From a checkpoint of a small mixture-of-experts model trained on Wikipedia.
Size: 8 layers, width 384.
Below are experts of layer 3 (counted from 0) of a mixture-of-experts language model. Rows are named router (the router's row for the expert), gate (a neuron's input weights, with its number), up (a neuron's input weights, with its number) and show model dimensions 144-191. Each number is 500 + 25 x the weight over its row's rms, rounded and kept within 0 to 999. Numbers have three digits each.
After each expert's rows: a language model's description of what the expert responds to. This comes from a sample of Wikipedia text that the model never trained on.

# expert 28
router:468493522495493449471479529522497496464467512465489516485494504451483537511499507513497515493525480521483463531509504485530520500480464511509467
gate0:454472474518498484470457514540451496516481481495535498519476478493489491494497514475490510520505529539510502494498502456514502500488512469508541
up0:476465461470528516523486503544484489461476452510468515501499514484469469495519500498497476466487523530425511503490458507531478485523506503490494
gate1:499527474528539530473503517548495512474521518474446508510508527485505467545485495463519495488525470474540524465487525432510496493518474485484475
up1:506494536532542545516524480473481536491489496559488500502486507478529531470524501501482524474494493504516502447489472503472493519529507459507546
gate2:527477482472490485512522492509499496497503485478471554490510525524455530502498435504493483491483475437512500448527539534507530463498456487528513
up2:490496470505513521511486525514478553464546489473486482507521474522548495534519533492438500502516488485485488513464519517493489510494519518514513
What it handles: Table pipes and legend equals. Pipe separators and cells inside sports or election tables, plus equals signs in abbreviation keys: Pld, Votes, IP =.

# expert 2
router:486465527494510492488492529493533512493508472470486528459525468534480491462506524558502500480518496486547480453468518522439517493488488514496501
gate0:498515509525509512470539501489487504520510469468495519501554492508470482490481483541498477504528492564502519483525484498507557462460547506500487
up0:518495528477482529505503507497497494480490526478486516481484473525527558501525524486507500521515537504475473537485551529469467502525479465495497
gate1:483519478485484460498485504490488519499510546484494480489489511466492537439516480470489497518528533488532508485493492516497475534529498483447554
up1:492495526511506505533504531523493496462516497509503524502521519551521515529496480544512521483467467511500490481495504540495550501504517503600494
gate2:471563551498477531522488485503508517538547485469508502508501532481498537500475441549477515494494522530546506473508478504462520518483486484513484
up2:509523452520443510528525514474522509487530525538521444515551515511450500537498544546506518472498544558532492509492518507470459456457486519478488
What it handles: Copulas and passive verbs. Forms of be (was, is, were, been) and passive participles after them, such as efforts were made, was announced, fitted.

# expert 5
router:482486492467476533505532522530525474459461515529468508496499496492469527540527521491534474494546529498516511495479478529499480513500446514530504
gate0:454477504488501480559517483493494497486494515487484497502519470495481470535529525527537490512487473509507446497500517505492488489484496532506493
up0:466521487510549520478468496518512484464479455498506474533503529500536489501457508502518516454554527535507482531489501478502522464536528495472533
gate1:474521497508511485557461538516474515506515512512446567507502508487505518492464479507495470459501482521488507512499470436552495491502513539492493
up1:454529502487516487441472497463536514505531492496555462514466520484443480503531541499499559499516475510527497500505493500500471549434490490503518
gate2:497559448501474463507530516511538508524513524507513494507466522477479446489519503541528466519502541501485476484486524520481518486487532468513506
up2:473514439507510503509576523504499489522531517483523478520462481461499519512520463546489533531478488528492489491493514513499509508510492521503514
What it handles: Range and pair connectors. Conjunctions and range words joining paired items or endpoints, as in between January and August, from south to north, channels 1 through 5, or.

# expert 56
router:516470476542463527475510499451512500512483502497500508512497497490472543507472521484536466499533465509510529522486439485504521491472536483513503
gate0:486483490513554536534503493498538491506489495531465531495501506524514503531450456518533513511514474482511524495480451498452532505457506464486520
up0:487456492507483538492478513531486497512494493562493504505518445520534498505481516494511521499542455505474491488489435499488501511513479527499510
gate1:512478514502496505505506472464492491455510501463516527479507493488532490539477511445503476473476507542498494447505456464526530484486531499512514
up1:516524445538533531526478485546477520499498487506486496513485494478495492491517515517497534547532508539527515511430509539493480533534504517480514
gate2:529476519500469496552483503498534534549467475502510525529486508507483528493536497523482470479517479520541489479511520520485505545493531505457501
up2:540489478485524473533494510473513478453516496493497488519485553529546504535514513451498499495467479474465516490485499504489476496503465522492506
What it handles: Election result tables. Cells of election tables: party names (Republican, Labour, Conservative), Candidate, Majority, Turnout, pipes and vote figures.

# expert 46
router:536486510535504506507503546493523474466562469493518503505454474503515508461505537503485500504488537481523450523473492524516513506472492503471500
gate0:467492499481516482521521495476491478453502474515512548483440516537521482516540497495478503495480478511485507503527523493513471508453519495481506
up0:487494499485485544484516517535516493464486542491497486496503464490495522489473546517505475469546528525538513522514516516534504484543539502493518
gate1:506500507489523486471460541519502536530471501512543485513512470506466519464531502499455491535502483469497479453482524458554461504475501457473504
up1:506504489515507552535517441508538451485516487478478491466506487492536494497513495491535514513490487510500517537539492538448527493522477484473528
gate2:520482507541516481518496485488504506482527494514427496520467470524471479505520449504431499544494517515516458486469474529545521500529501496490492
up2:511470489448446500531524497531484517505495505498523498457543504484578508509440531445564508449522440477499507522505517497473490476522491487546530
What it handles: List-introducing words. Words and colons that introduce a list or example: including, include, such, except, season:, town:, Motto:.

# expert 39
router:533534545496540500488502485539495514514510454512506476481482556544517536512486440494496485500492501518502535502522495486509511532499485503480476
gate0:478493503456515553492522475490522488483529515512480516519479492513484497521522493534481506514533496506486490505488476523531502517504522502465503
up0:478543493470549501483514496472499460475496492468499499500484498533520519531522495493464525507457516541451503548487501477495502507513506529469469
gate1:464489523509478503484451505485502536531512527488510526512514464500499534494555459547477508520505477502462516530509549469534481543509539488517481
up1:501507480539507504527495509484459523469480497472480501540501439528475493568511483476468536541527498468479492520525535441529481532497491511526474
gate2:480476559494460448467491503512497488496514486538488487515477539525479548480525510551476460484489487517524481487497498516544486479490520568455501
up2:503533463495524520542471528486490470528495490524502489491524510536473482490490495459495513493492517516495531472456493490433513520489518502532504
What it handles: Linking prepositions. Prepositions and the following article after nouns or verbs, especially of, for, to, in and the, as in means of, tool for, behind.

# expert 19
router:483473511488504513523473516522485527532471475513512463486530464522540502484512481459469480491497474495495498510516526497471453498495517506479508
gate0:462466527531443505518541484483486468524433540517494486450503536494511480495494483467499526495512534504481515498458506490515505507499487469452535
up0:451456542500474502557509482495475466525455492518522557442461488513512496521483513480539519484511506501518480518519522497477512519490501493506477
gate1:504512449495501511479473501472516488512452515493517494528472490529530487514498439475466475470445483423473536513509494517467492457500440505505494
up1:473551510497518500534489494471504512471464523500505491519494468528492479492503475453480487512452525479518494513543496525465512513480496491479494
gate2:497441531534489504495493475444501520484486517499487506515475496507494465458527499478533494486477540505479484500529499454490513495479511486506514
up2:507570487488480456493462473466495536470518500476535533484499511522512480495456532515489495500499503522508539458515448535520457508499539501478512
What it handles: Year range endings. The second part of year ranges after an en dash, e.g. 1992–93, 1951–56, 1968–72, plus match scores like 1–0 and years in tables.

# expert 35
router:511517524488452537516505482496520507534482508530493496499520495495506487480470462503542497489483496498525488509554496463480508477541480508498466
gate0:463541488495519472498492497469513517462526452526442490487517513483522471494495504476477481507486530505500514518515494495469547514491494517490488
up0:466514496502526502524485523480483532443523531509535521533511534537511486459498510552484482495509508498506542513531503479476520487507521490505497
gate1:476473494485479482498540518486497460506492538539488490466491505501444475486497501521532490477479489501505470511502550488505505469477494475490513
up1:510526504540545507552496542503469537516500508501508520513501488481543485504502544520473473508524498489488543497548498522522477514519476556477495
gate2:504506509477481504493521472469518498486510476519509510511473464473456511501455509482527508519541474501467474468512493442517500536532499445541480
up2:545517496435509550523506518541467537490468479489486543514518489481510451496496477485512531501537509525473515487519530481491523537501486491527514
What it handles: Table cell separators. Pipe separators between numeric cells in sports standings and results tables, plus dashes and colons after numbers, as in 39 | 14, @, Died:.

# expert 7
router:519454542519509466462511454513487464543527514472451503493493544525535528512510474524465493469504507494478532456523508502528545483452513458513517
gate0:517494483496516498502513530537478477482505518505520486511505508464488534508522471520521496552494499530479491432508463544486450511510459495469481
up0:500481514479461479464510485547492470537535491528548506482496492531508465514510519546476484504532495490570517485525490487494530504510504485493523
gate1:498462533477508489521515489472490514494478513512522514495497442482497510515480504493498504463496492518488456502520499508491446499485479450504479
up1:504486495533511508469521539479490470487497507499465485462450513544509502500528493512526522446472511462523510501494541497494532493513503525502489
gate2:532497484465503552518459452501531499478536502486468509494506517480502524521509510537495503454557474496484481508508531465466504513554488470508513
up2:481495505513495504512486468495537491536461520486532511515469469511505439450476491490514471503508505524537493532479446526460469555483542522464506
What it handles: URL protocol pieces. The p and s: pieces of https after Website: fields and in citations, plus other URL fragments like /w and com.

# expert 47
router:467506506514436487469493511523485468536475467461509511487471467483525475495508489503500502458511539475502499498482499488514513551489462513485496
gate0:486500530507517485522501549511505451492490486460518491441539476491490485510512512515488471505483542505456479506528482495482523518487500552495468
up0:497506509515454448537495479493523503524488501501519466525493476476546462503504438463447496526486509511512502475525496514489457489514536478496519
gate1:505534496525462497504532461490514429520505533553492559516499491490521468519500477475496453494510502413493461490508523479524479508505522519479527
up1:527515500522492516498499483543541528520467526478502517537494496494465508549504517482532517508477499488525544528511516494478477507480485544469481
gate2:504481482518503522506503497508488543488509519517517488490537460482521496485485500501493534496465535486499471509494539478497513477490493472524540
up2:490527480513483524503487457481500505451481466509526517458492518473499499480542477479484502492510545492514487530473476458502491541527523475488485
What it handles: Sentence starters and slashes. Slashes in footballer career lists (club / apps / goals), plus and, the, and sentence-opening words like His, However, When, After.

# expert 22
router:492515505550535474470487546530503477452482488524530509507467489522479523484465522519504472493528463499486544437464537527538547487492511515531486
gate0:495556489466499501511496489491516527492507508516474481495465522468494478492514463547486540475524529494443506545484521509522491499533517519529468
up0:482493498504509500503494486515470524536489481482507483493473502498506551500466521486514508433516500530527432492492525509483474506521461472501508
gate1:527543498496462465509513477466516489536486528456514527511483495521448552514505512483441500521496504448474477450500532514535474474466534513506497
up1:511486517554462511466520524472512517494475507506510528482514496466491486476497505503496463516527517460540484463490496479487497493502538519501514
gate2:453446515532501483489475454499445506500445455464477490515532507509504498475504540524521497485518503534516507499511477481494500490507491497496476
up2:517468513494483480516452520511492485520460530459482499493490492522520490468528521499516508510497512518496515510522530499471516466474527506515483
What it handles: List-item starts after commas. The first word of a new item after a comma or semicolon in lists, usually the, a, given names or adjectives: Steve, Tom.

# expert 17
router:513533522533549503487471517512549495506489475527483504517511499529484536467477475530468501493534534471506464491479501529476496540493502513483512
gate0:475518520490489458534475513509548516453509479525516502478510496523455492462554525472524535489520500494494528523483485494480510515512529498484511
up0:458528482522465495499540492493497527505474454500537456463500532525477530505491475488500476485516506460490529543538497444504499525521470510514515
gate1:487510435468479517492545526501502481458509488568496491493492488564485544479489470569480464509534440514492507541507475476490474518535490538500464
up1:503528559532538510475526523469519539502498509488476514471538490496501500523523542491521482536514513497442509479484504526510511486494491494513483
gate2:534472514541489506473474495514508491489541517517500492506482493488526471533472486526500469507556499492479468494516494503511494484468507529516505
up2:510464510499501491472504483526492486489531505522477551501482506490535510530488500514494455515526500470491518477487506508506489513460496534503529
What it handles: Relation-introducing words. Prepositions and verbs that link a noun or verb to the phrase it governs, as in known as, including, revolved around, compared to.

# expert 23
router:499484479490513478552555528535500492498525495458506504488558476467496512473508522474482489524516535521513487468476488507523509542494479503521486
gate0:498496490484503522485463472510537513507509497490494504487520468473515487517489504513517482494537498519527495520530493504477508532518445516502478
up0:514486501512484450500474523524457495469472506498521539526517504498480487508469519509475567548498493460466469459515548501530506423486522480519489
gate1:495500520428478478557515497529520518510515522471446461512489531528492484532446472507470518526495523499466520474505480477511482500455515466521484
up1:499507487563523521490485488452500512517500459521490498497511517504509507437511500491529512490533535516515487547490513510470473507506548497526502
gate2:525491500494478495541490509475526502521554477477461516535498518492517442517496523509464510498473481546484443440466485476513535506507493532492512
up2:518504503456461525451514485508466513452447506495472507501480486484497497476554517493503507502504518470504540492487491467548467520521476506510518
What it handles: Math and enumeration punctuation. Punctuation, LaTeX pieces and numbers in formulas, code and numbered lists, as in $\, _{, \frac{, "dimensions 1," and "Figure 5,".

# expert 9
router:547514485463517545482461503496478501493505531483534524542458517470496499502472510493534496486465500465480499515495498513521494490522487540476514
gate0:550528463507478459467548496482490487512550514506499470512482496531502538527536555474483472499470499511512461482499474501512484499508519486521524
up0:499572468490526478447518478493477502502496499476452501510477492528499503513563531462493498521470516498512486501523527494493465512498518506465504
gate1:513509475501533476518518521538511505505510501469524505523519479478497498491499486492495456515502481479462463488500507499487506499532512511516558
up1:478504504470528502446493469525518515472506514480550513500477500506500447484502503508478492490456500475489508504563491508525507491468537511517501
gate2:516526524505508494486508521480544447508503496520485548510498510461459518498522549475497487468473540514491512532492560476515517495506494468509518
up2:542504501527536520445488526432491486497471478542491512482502488488476512503515462530463513462465489495477524553482509523536496473509494487516508
What it handles: Name-initial word pieces. First pieces of capitalized names split into subwords, often in tables or after "the", such as T(ønsberg), Un(ique), Sub(roto), Hong, Kir(aly).

# expert 3
router:485543482516489512478538513542503519534502554528541533518509489529498524521495490475510473463528473484519530501484467536539517534454549521481495
gate0:482534496487514513555484486462531523483520507473498544488489524480551512514485490555515483465525507464474511470485453504502492497501469468471506
up0:491466517481505502449488530514485516552482506544514495507525501459474498446529535469478495526504536529494439540484508513463487537494493513534485
gate1:506557491488522504449502470547545483501471537511493520503512502475517486474465499502502472509514457492457501473495535503469544457502488519467523
up1:475531533504489489506460464520517505500496508472549473506478494500490565482510487473460490479468494501533462499493487468497523506480479526503470
gate2:490511454533508515480504534477508459518494497485547514491476512544501524452473439504476488479516528488481526495498482459547514505468536505549487
up2:507477449468503498444553507473487522544498515506463531548493489557455437496468503490510483447467479499507505534501492486523460501528497498490510
What it handles: Numbers in tables. Integer numbers inside pipe-delimited table cells, often before a decimal part, such as scores, counts, percentages, temperatures, like 34, 52 and 41.

# expert 6
router:523505488503505482485526462465538525530515488563456525517505512509471548532487494505527516555481496475495533508537525479455538505490529510516455
gate0:518563510508502513535449504472491484508470437507531529485493502543507525475514482517482476530524494471510471503500519497473507492490530486493489
up0:520495465521484495525505514498535523470517538576510471510486489495469441523494507498489527470446529532517518482503475516563539505486477535533515
gate1:443475490488506518510492481496459507495512502477507473525482550461489501486489513483515474499531565486526465477533487484510502458491495531517456
up1:513480454520528488526431477535441500481477530506512503463516494485504500491484541473447475530513544505503534545499484492526517509541480508499476
gate2:466477479542508483469504517493523489524518494464518497501465521506496498536523455508529512489533541455527547523500516510490474489500500484504520
up2:507490502532506505516507459534501488465512532467495495491553502486502455480474503497522513486488512462461504490486532497465517502498485502470472
What it handles: Adjectival suffix pieces. Word-final suffix pieces forming adjectives or participles, such as -ed, -ious, -ized, -able, as in Unleashed, pressurized, renovated.

# expert 25
router:487487471514490520491492490473533546471511496526515470516443500515500472516495478512535495506467479439463473533534510476495501510491497477499461
gate0:485523480496520520456466457528485484530507476544514530528448490525501517521514438525515518540534508471516482548472477465533491469537497471511496
up0:542506526426480537469476470491472523506471522541497495533539539501526473484545500514481454549512518525525484526455497493520482470495487517491495
gate1:496491549478551513462499498515499509516487508528441491463480522509497460477511485493536528471492474519517501557487501551487477496508478546484479
up1:480506515508489502496533492525501484492528546525459493520505468485496479507496496503503495491505516508485537495506516468505496506498509524496535
gate2:531481525522480463533471478542534484482519485489463477513503548486474432480528459482548503511476489521527494518490507477468546471514493511473457
up2:525507505534536523438529503448464507522472474490505499544498464506525524505522531497485452483501517507548493483499511502518465515542495505498521
What it handles: Mid-word letter chunks. Consonant-vowel chunks in the middle of long or foreign words and names, e.g. multigenerational, overzealous, Ladislaus, Arafat.

# expert 61
router:557550544505492501473496518503480555481459487512510472519525524526497507507517542498509521524494550501522483543512520480471480529495537548507473
gate0:516515502485503462453483482518465518536520520503500487503506506542473489497526494477535484509499553513540524451498470495518536549518524551541496
up0:517535472509530484464470499492470521520526523481488520467501499500486506496509533460525515505494540484529530439497518461566537502510473536524508
gate1:506515494509541471465517493495532465480461475482499508469473512469493536545518474485469479533513479504447517497507506522510531479503511516509518
up1:473467485540464491533509536510464521499543516484517504535491512508487497505493507495521493518465505490507467469501543466526480511470508513482483
gate2:513549474458474521491490519494458503473502481522492469475489533521483500492476519498505532478520515446477512519521493531493498527461508482488483
up2:504522507478511511486498531514483479495503446504518465466492506509461500498499518466492519500517504448473512494521521513520506501496515519523464
What it handles: Words after prepositions. Function words right after a preposition, especially far in by far, least in at least, and the, all, after.

# expert 12
router:459533491528511492487529502465537484534518484518537516486469496519479565491484493491498509497477492504487496485534525479450501465503528440461488
gate0:479452481552475480531487487500517527514528506526554487484497486497487494509528502526532516463528552488490513492507503553499507486474546455492512
up0:505516493486504507482477540487489516496451507507541520513467499478506480489489484460451498565496498510539477486535497483466527491490524482505519
gate1:498528510547517482512483543499476496488488524544472472501474520532486551509507532488509471493535513477482515520542563525521481558497475491528531
up1:445496515514483504459495490546504487501507529471520454540540514517470544493515447512475487492525505450532508487513480471510519487478491484515486
gate2:523480554514511523463519469455491471490497479501476510560511526534555504505475518512528479514564480437502493475472486500495479469529499487490502
up2:522451484495506508472502469510514530486520480541481479466471483484488482530508486491499493529503503496545475540476544502507507507475489514513492
What it handles: Non-English name fragments. Mid-word syllable pieces inside transliterated South Asian, Slavic, Japanese or African names and places, such as -app-, -ovic, -abad, -av-.

# expert 10
router:479461500565500483503512516516523504479495479480502536522491522494475450477505516507497524482492498575515531465455524517478520511494490500517521
gate0:500472479504516495516518490568447484465484462497480506512522507528490512516548495457478487510476519517481490472522499499485541531523468467535508
up0:449491509526542501511499502527456466483457481472509525484519512521480502510487526469478484465498495499493499498475500554507531526514468494513504
gate1:484495500484496502458559472466504516492476475495511495522532499489516523502514522513472485480522508510457550503504553453492462533502501511534509
up1:503489482482512543468531486522513480467493428478487532525490513493481494499509541485523506456498545519516510515539510489453455499502561522474497
gate2:521510471471472508483451510503496516510501482506500520471518504532473480472496512467499496506548527491498496535519460473493502485486536499460473
up2:498548507479487516525517548501471509497539476485514509443537478491494523547499503506506546526524511495496475468490475533512501492537500459464538
What it handles: Articles after copulas. Articles and copulas in defining sentences, especially a, an or the right after is or was: It is a, is the town.

# expert 33
router:495493493448478534479499491424462527488510479515527459527487495493511469473456549500463500463506533466463456490487489488529482530492485521523513
gate0:491485502522485505537499512522499488511524502515473468476521551465498490503468482521489527490510486521471476467541459508495510541491523494491484
up0:519499548487517498496540500507441504473497499508508504493476477528469499519482545441490485504511506506495494474509492559527504465500485457527506
gate1:483500506508532539527456497469505536510511502481510506515497534511516481506481467528510506471460549458512462440499498506539508479473475504516526
up1:509492532489516521503507508525487468483516471520507541467538485480495507537503469554471516528534510489554476504490524470542472457514506468532545
gate2:480509462480536504509491541469474519463480506538537487489546578508542503528459527498469511522527500504498448493452471518517539491469483519513537
up2:502475508512464490525497480532510526480527492534521519549493526498510510483521480514543525463492519524519539515497498525477519514473519508504513
What it handles: Name continuations. Pieces that continue a personal or title name after an initial capital, such as G-ina, T-oni, D-uke, plus common first names like Charlie, Mike.

# expert 27
router:481483474468498536512516524474486502481464518468522529499427508492519516500457506486534457483490499485480510479566446480504537532503471495444544
gate0:506502490511510494502532534433495490488497506514474555486469483502498497489495502466496484484526505469475465472495502500524485480492494464492507
up0:477518513497517505458508498465509469487475460477466506468507549556511543495508487524482512533464529447462503464495459502557511503480490520487508
gate1:450504513486512459503486547488518499519449574487487500523497470487510460511516482482508509514494505529483482485500521513455476475488536489526510
up1:527450506505548532545497478468464542495531491471545509509516503491531483492527511487504562521499472460508463499524478476552501502476433525518514
gate2:474544473514498523508516538483489489533484481506458481502452525510478498513524502471481519552531523500512516479505549533515481498504453495509485
up2:521451534454528536530554545507543522474519485507509552505524504485498517454546493501499529462515494513504486494508525492505511502506522496490529
What it handles: Government and public adjectives. Civic and governmental words like public, government, state, municipal, military, local, city, often after "the" or "of" in political contexts.

# expert 34
router:519523512479524489511453486519537514520544517510521513528492503462478507537507475535430524462515509491509516512548520520579488520468534447475516
gate0:517506478527472510499505493515535473481461509469514494549478506463483475489531505492503554539478479524498539475481510506494457482501539510481508
up0:518484505472527472497487522533478555507542502540484496457511504559473547482480515476509524513497523485477474484535479531477532543532493510506489
gate1:516466489539478515506506465508506497508508545483489535468532510539528538512489499454546500508480478477526527502481513535493518522508473495500513
up1:508446468533499522542535500559480474510483469508498562469509497522521481511495488475510517507496460484483527487513483524514544495470523495523482
gate2:549545546510493473509488467543511491515480464482487541520499514510468560499501492500510528471492494471473500488539493514496509492476459451501527
up2:499541508543460501474515496492515502510478488486488530467509514499522485495471527525455479516486502516504433504527501509554550494491506540497481
What it handles: Infobox line breaks, URLs. Line breaks closing infobox or list lines, especially after website addresses, plus URL pieces such as .com, org, /w.

# expert 1
router:563533507505498465499480454525433473513499510497515540510477518469488493504493520519500479520474494494488472534552507526479471521489536514507517
gate0:473516464479533510527462471516529500494499456538535483473530482513538514474508504528549516481477504492485520468490538483460517493540520499509488
up0:496522516538466505475513522511456495465509531504454492480481481491488448506517479466456478503457506509514529475483493526484500512512535500496504
gate1:472526495526505484479512513511468456536469510500512541510464523543470465517492490479476510537493526518541493503517450541481504490483541499492494
up1:506508467526481509461481486498459447540488466487504524533438464523506488476515531471507535494482498495501451487538479590452524526516517485458509
gate2:515511527470524497448500478525501543459490478486520504522485512476509558525489472481517522519502515487512523485478526487462491505454476491464490
up2:524508464484479530489508494517485472490528487479479496505496491540525504528515488497478503477497521484502493489527473497519498493558542486532501
What it handles: Word-initial letter pieces. A single lowercase letter or short piece opening a split common word after a space, e.g. s in sad, sunny, m in mules, bay in bayonets.

# expert 51
router:482523527532499533513520528507495487513487497491477531498499505517478457449518479534499483482529488492520456500466489521480546464483546521466506
gate0:516509520475542507489494480507502454485503474476501527531473490521495512448428519490522536528534527503526500468515461467487448481501504509484495
up0:539486492506481488486478548488479569506491565471538465479498503467477479550536494514477531481520497499502500466532464519508493494493484501487510
gate1:480491502509489546520544522477514523512520483474481494506512469491481522494522450504527494492480501462503473525526450534483496522488498499494576
up1:473472492528535548518482461507486532489518540498526477504522437501551489519510476512507439485505526478523467493537473519520445508483500492497548
gate2:472509501483471506462496504510533453495445478473507511464455485553508522498478490529493542486458455477520484486479479438488517505474504520478486
up2:486503506517508513491503492457485579499466479499470487544503524470493489519460487490502530525520560488512511521446504488485461497517505454545447
What it handles: Clause-introducing conjunctions. Conjunctions and subordinators opening a new clause in narrative prose, such as when, that, after, while, until, because, However.

# expert 18
router:527513481481451525484523497463496523499467469458544486522442483488525523518524491515501507537465497477522528523489473521482512538547481526491515
gate0:520473487507465548498489485481495481469484513526497537485461479486505501476463513508512470506548521509501494492473509517488522516543523451471479
up0:508537474524533514514486525560474454496490500492482506467483476481555527510521493515486527505493500494513467495525516523515511519490451536511478
gate1:520493474524507512508513491495487477522493486536501484522470501489524514508469462495503491511523501521506489505488476518518510517519519516518499
up1:492520531460522482502533537488484491504474467479478477502523522494523499474537512519537516464494537542540544503525552511467523530491474498516515
gate2:491499486487489511474491487482549515527511454508529488511526492505505521525521508506480520470544519559485499458481475522478508549505488518523498
up2:487476513481484492526526518499478516497529549446511496518548553492522493487516474464507440485493486484532497508513513496479517500511479504511508
What it handles: Biography role ordinals. Words in biographical sentences about positions held, especially ordinals after "was the", such as first, seventh, second, plus the, a, He.

# expert 43
router:454532497522494516494505530465483529460521508459506516502481508532517506481484483530492509483492503554478470502451497497475520540489506529541559
gate0:539528479512497507479500489489461486519533547456527459496540488528505506444546474525444484460483479514546495493467546512511512495510511499503485
up0:531512490497448554480532490548487474505446486466487527498518525495541488477535495494514463462454494512499505510500515500506486533516470497479501
gate1:475498508502495493531527476466519522520557501480491513489448491475460513490480499490480507472522507514493473533501521516492480527470496485501474
up1:495517502453512513464469510499501464480472527537470508486525530474521489526501533502510492534524493536517484466478475470490533477508465471494524
gate2:529525508529508518480519470530454507497471505522503496485503511476519542495509471495497514507498522507463510461487501464479493487477455525490524
up2:478507497461482521485507540513510497489508454501496456462509537540502486477480497484484504491522498501514549514498477534521436480535505499492470
What it handles: Role-introducing as. The word as after a verb naming someone's role (designated X as Emir), plus became, articles, and opening quote marks.

# expert 24
router:538488502523484462551483475526494514486544526498529493528480448495498474516520528484494497524502505477522463475490508477478526495519496506480527
gate0:482531493525489527486492500518488512508502493490532509490447458516513465500443543489516480530534505483489512475480475534474497509478496452483537
up0:467458512476486522540519485510506471471523538496470485528479526468499519465525506557527546460465504522503514504549496456531496484481523556531500
gate1:513462505494501542547479500473512456499477497450479563490520515489516482506524492500522515524464476525486479534476477465477527547502486464475513
up1:523507518485489522482487531512526446493496512484493458510492452483485500528560495483512552480467494499486527530473502533471493522550476498442494
gate2:484470512520502461555466479477494510501526496501491520511532462503536509493524441500473478499516514488477518507500533518472481494500473484489529
up2:496505506479502515523523499494531485505496538489442502454522475553544498522477528510510487465504487493494502476507489533468509496474503478494532
What it handles: Proper-name opening pieces. First word pieces of foreign surnames, place names and taxon names after a capital or taxonomy field, such as Nic-, Az-, Lic-, Animalia.

# expert 63
router:456480478517526459503511520463464504509501576487516510524513513518547468501539489501497489499499475482512558478488481542518467539487493506497533
gate0:521530513457491474508526511493517515440527504467494488509483453491508507468513478483499469511528486535480470495481445500500520502534489507473492
up0:452519484493474493541521472481475530499492510495426480500538509473494476480507494521511494523534477491492536479513430487499512502465465506516518
gate1:517488536516502526433467532518513512464525501524504488534489551502510529483531481483530511471471479499502496487495536487456529459482524490510502
up1:502460480491515494497501507485482484516458535541514496493551532470473490480435479464492462517474473497481538517468497499495536514539516528495426
gate2:512501526546484489487488502506509536506483534467500473514552500498498468534509527510502488508509491510528530461484499506505499506515491528494471
up2:478496478522478544485481473466500511509513474533504500483534527494513509509482466502459532520485470501524489480517517450504482493500530548524506
What it handles: Mid-word syllables after onsets. Syllable pieces after short capitalized onsets like Ch, Cl, Th, as in Ch-ual, Cl-um, Ch-ham, plus person, class, Act, Resolution.

# expert 59
router:516481503471498462488494467460501471528479502500476503498538457505477478508518516475540496489504508470497491499485491478496478485490479540503516
gate0:503521563495518484503516497514475495501550515489486496491471480488490490459528507488491511482520516499534480475504516468497498500515468494506518
up0:489518459482507488520492543514483526526463517528519504440482507546532490553482516493495488530490481508492534530480506509483546492482523501469476
gate1:540531499507512513479510487518474508472488468498488481468495491524442531476535497437535472503495477508462519519474549512518453437511464500518525
up1:539491502476470487484563476519508515470482507498494478507486521538465520463503490496466478519548485518471517525497551549493498493538475484510496
gate2:449508523483469528473530485551525519520524510455469486485516490531498502544482505485518476479542498514472543513496486456514524539488468475525496
up2:518534491472538493477482505510485483499497487552467507476542471498527522485488472525475506515522466491523535561481539543510529527493499535494488
What it handles: Odd word fragments. Short mid-word consonant pieces in chemical names, foreign names and codes, such as -m in methoxy, im in dimethyl, Br, gr.

# expert 4
router:488524503472547511498556474469472520448512494503506517506488500516493478502521491512525493490493514463468481459475515499534517474525493472458547
gate0:514512516485474507469447526493533460486512483522499509551481504433486502483502499449494514453503521498502480514477505483471495505501530486481446
up0:487471512519481502470514487491504453449490495492521510503516494486498454473481490524470505528499524482541479517534518458464529538548486506469567
gate1:519499522478518459474533517517513469493477510526512479518544529505522488484513483488557482515496493506492465487552520482493486543524457531528534
up1:489476541557540506525534542495530543502490481500453478496532487504508515497488505461497472522463514496510513490503516501513455471520464502536509
gate2:520541552493518517508472483508512518491527549543497495540503504496477492492510527553519466508467530471503495461501524495491489516480491487473535
up2:508468491527507492503525466463463474496530467491472451538524512500510493553479559488499527561526515526538528501488486485489477506547485461522486
What it handles: Surnames and middle names. Name parts after a given name, such as surnames, middle names, initials or surname pieces: Smith, Henry, J., Chamberlain.

# expert 29
router:504550528499538492543503483501454479527479484514547521482490498492523506512461539501453507472512482472534511454533484524542509483537528529476481
gate0:487504543504498516493511470469467466530439496528523493478483486512507513485513525513483496504498507495484526472514493514536502468536497509519463
up0:500532465464471497546456515505498472475480505477538511473483494487501508508511533506488517492493500464520522513536486509491529493517480499507514
gate1:513482504532536528489538498489508518490522483527506506535518495513476494524527512521510437503498492456508493456512519521478489507538529543509499
up1:492494502497490516539498497530524494530499484465481509486507481524479533510514505524513477544528523513514486503524510486481481469526526529524482
gate2:485485516479514490525562517453522505470540513451515475538459489498512500509488495542469480499517521502499562493522476504495524483522509465493481
up2:475471525489534496523522509476535499496541500468519460518503556482524520487466442526489433497511499484515527476543478470495513490495471470510483
What it handles: Line breaks and headers. Line breaks, list dashes and section headings that start new structural units, as in ==Geography==, ==Reception==, Episode:, Studio, plus some leftover table-row tokens.

# expert 53
router:558473511502447523518561515495483490506500482495516478489476504477500507536499510480451521501533494507525469501481494502503529489545523527499470
gate0:477512516476506479498497474495523501509536504507539518542545466466488495507502500544517523534497497521492485540483524495475476512541451485483457
up0:521479456496479487452497499485531479504482521537510465477510479531543509518503527478506484503539506500515499479492524471532499484501493490531472
gate1:480472524476490455525513492502486533500550480500477446474511491500551517498542508494498494544480506481518467518504512477533528501523468468481500
up1:494472476494499460508475507528530475519511530476497485486479489533523529532472544495450498526520519434513479480485487493477511499541512499494506
gate2:498507517500507505449540462494508498514510515504541508489513493538559515531514525501493539518504484473504497507524487528475556489536465492454464
up2:516496489530499436463504476501515490461507480480502488511500478562519499505528474545526545513521501491504517488520513504514513485567509512476506
What it handles: Names and place endings. Proper-name pieces in sports and election tables: city and team names, final word pieces such as Bonaventure, and Preceded by or Succeeded by.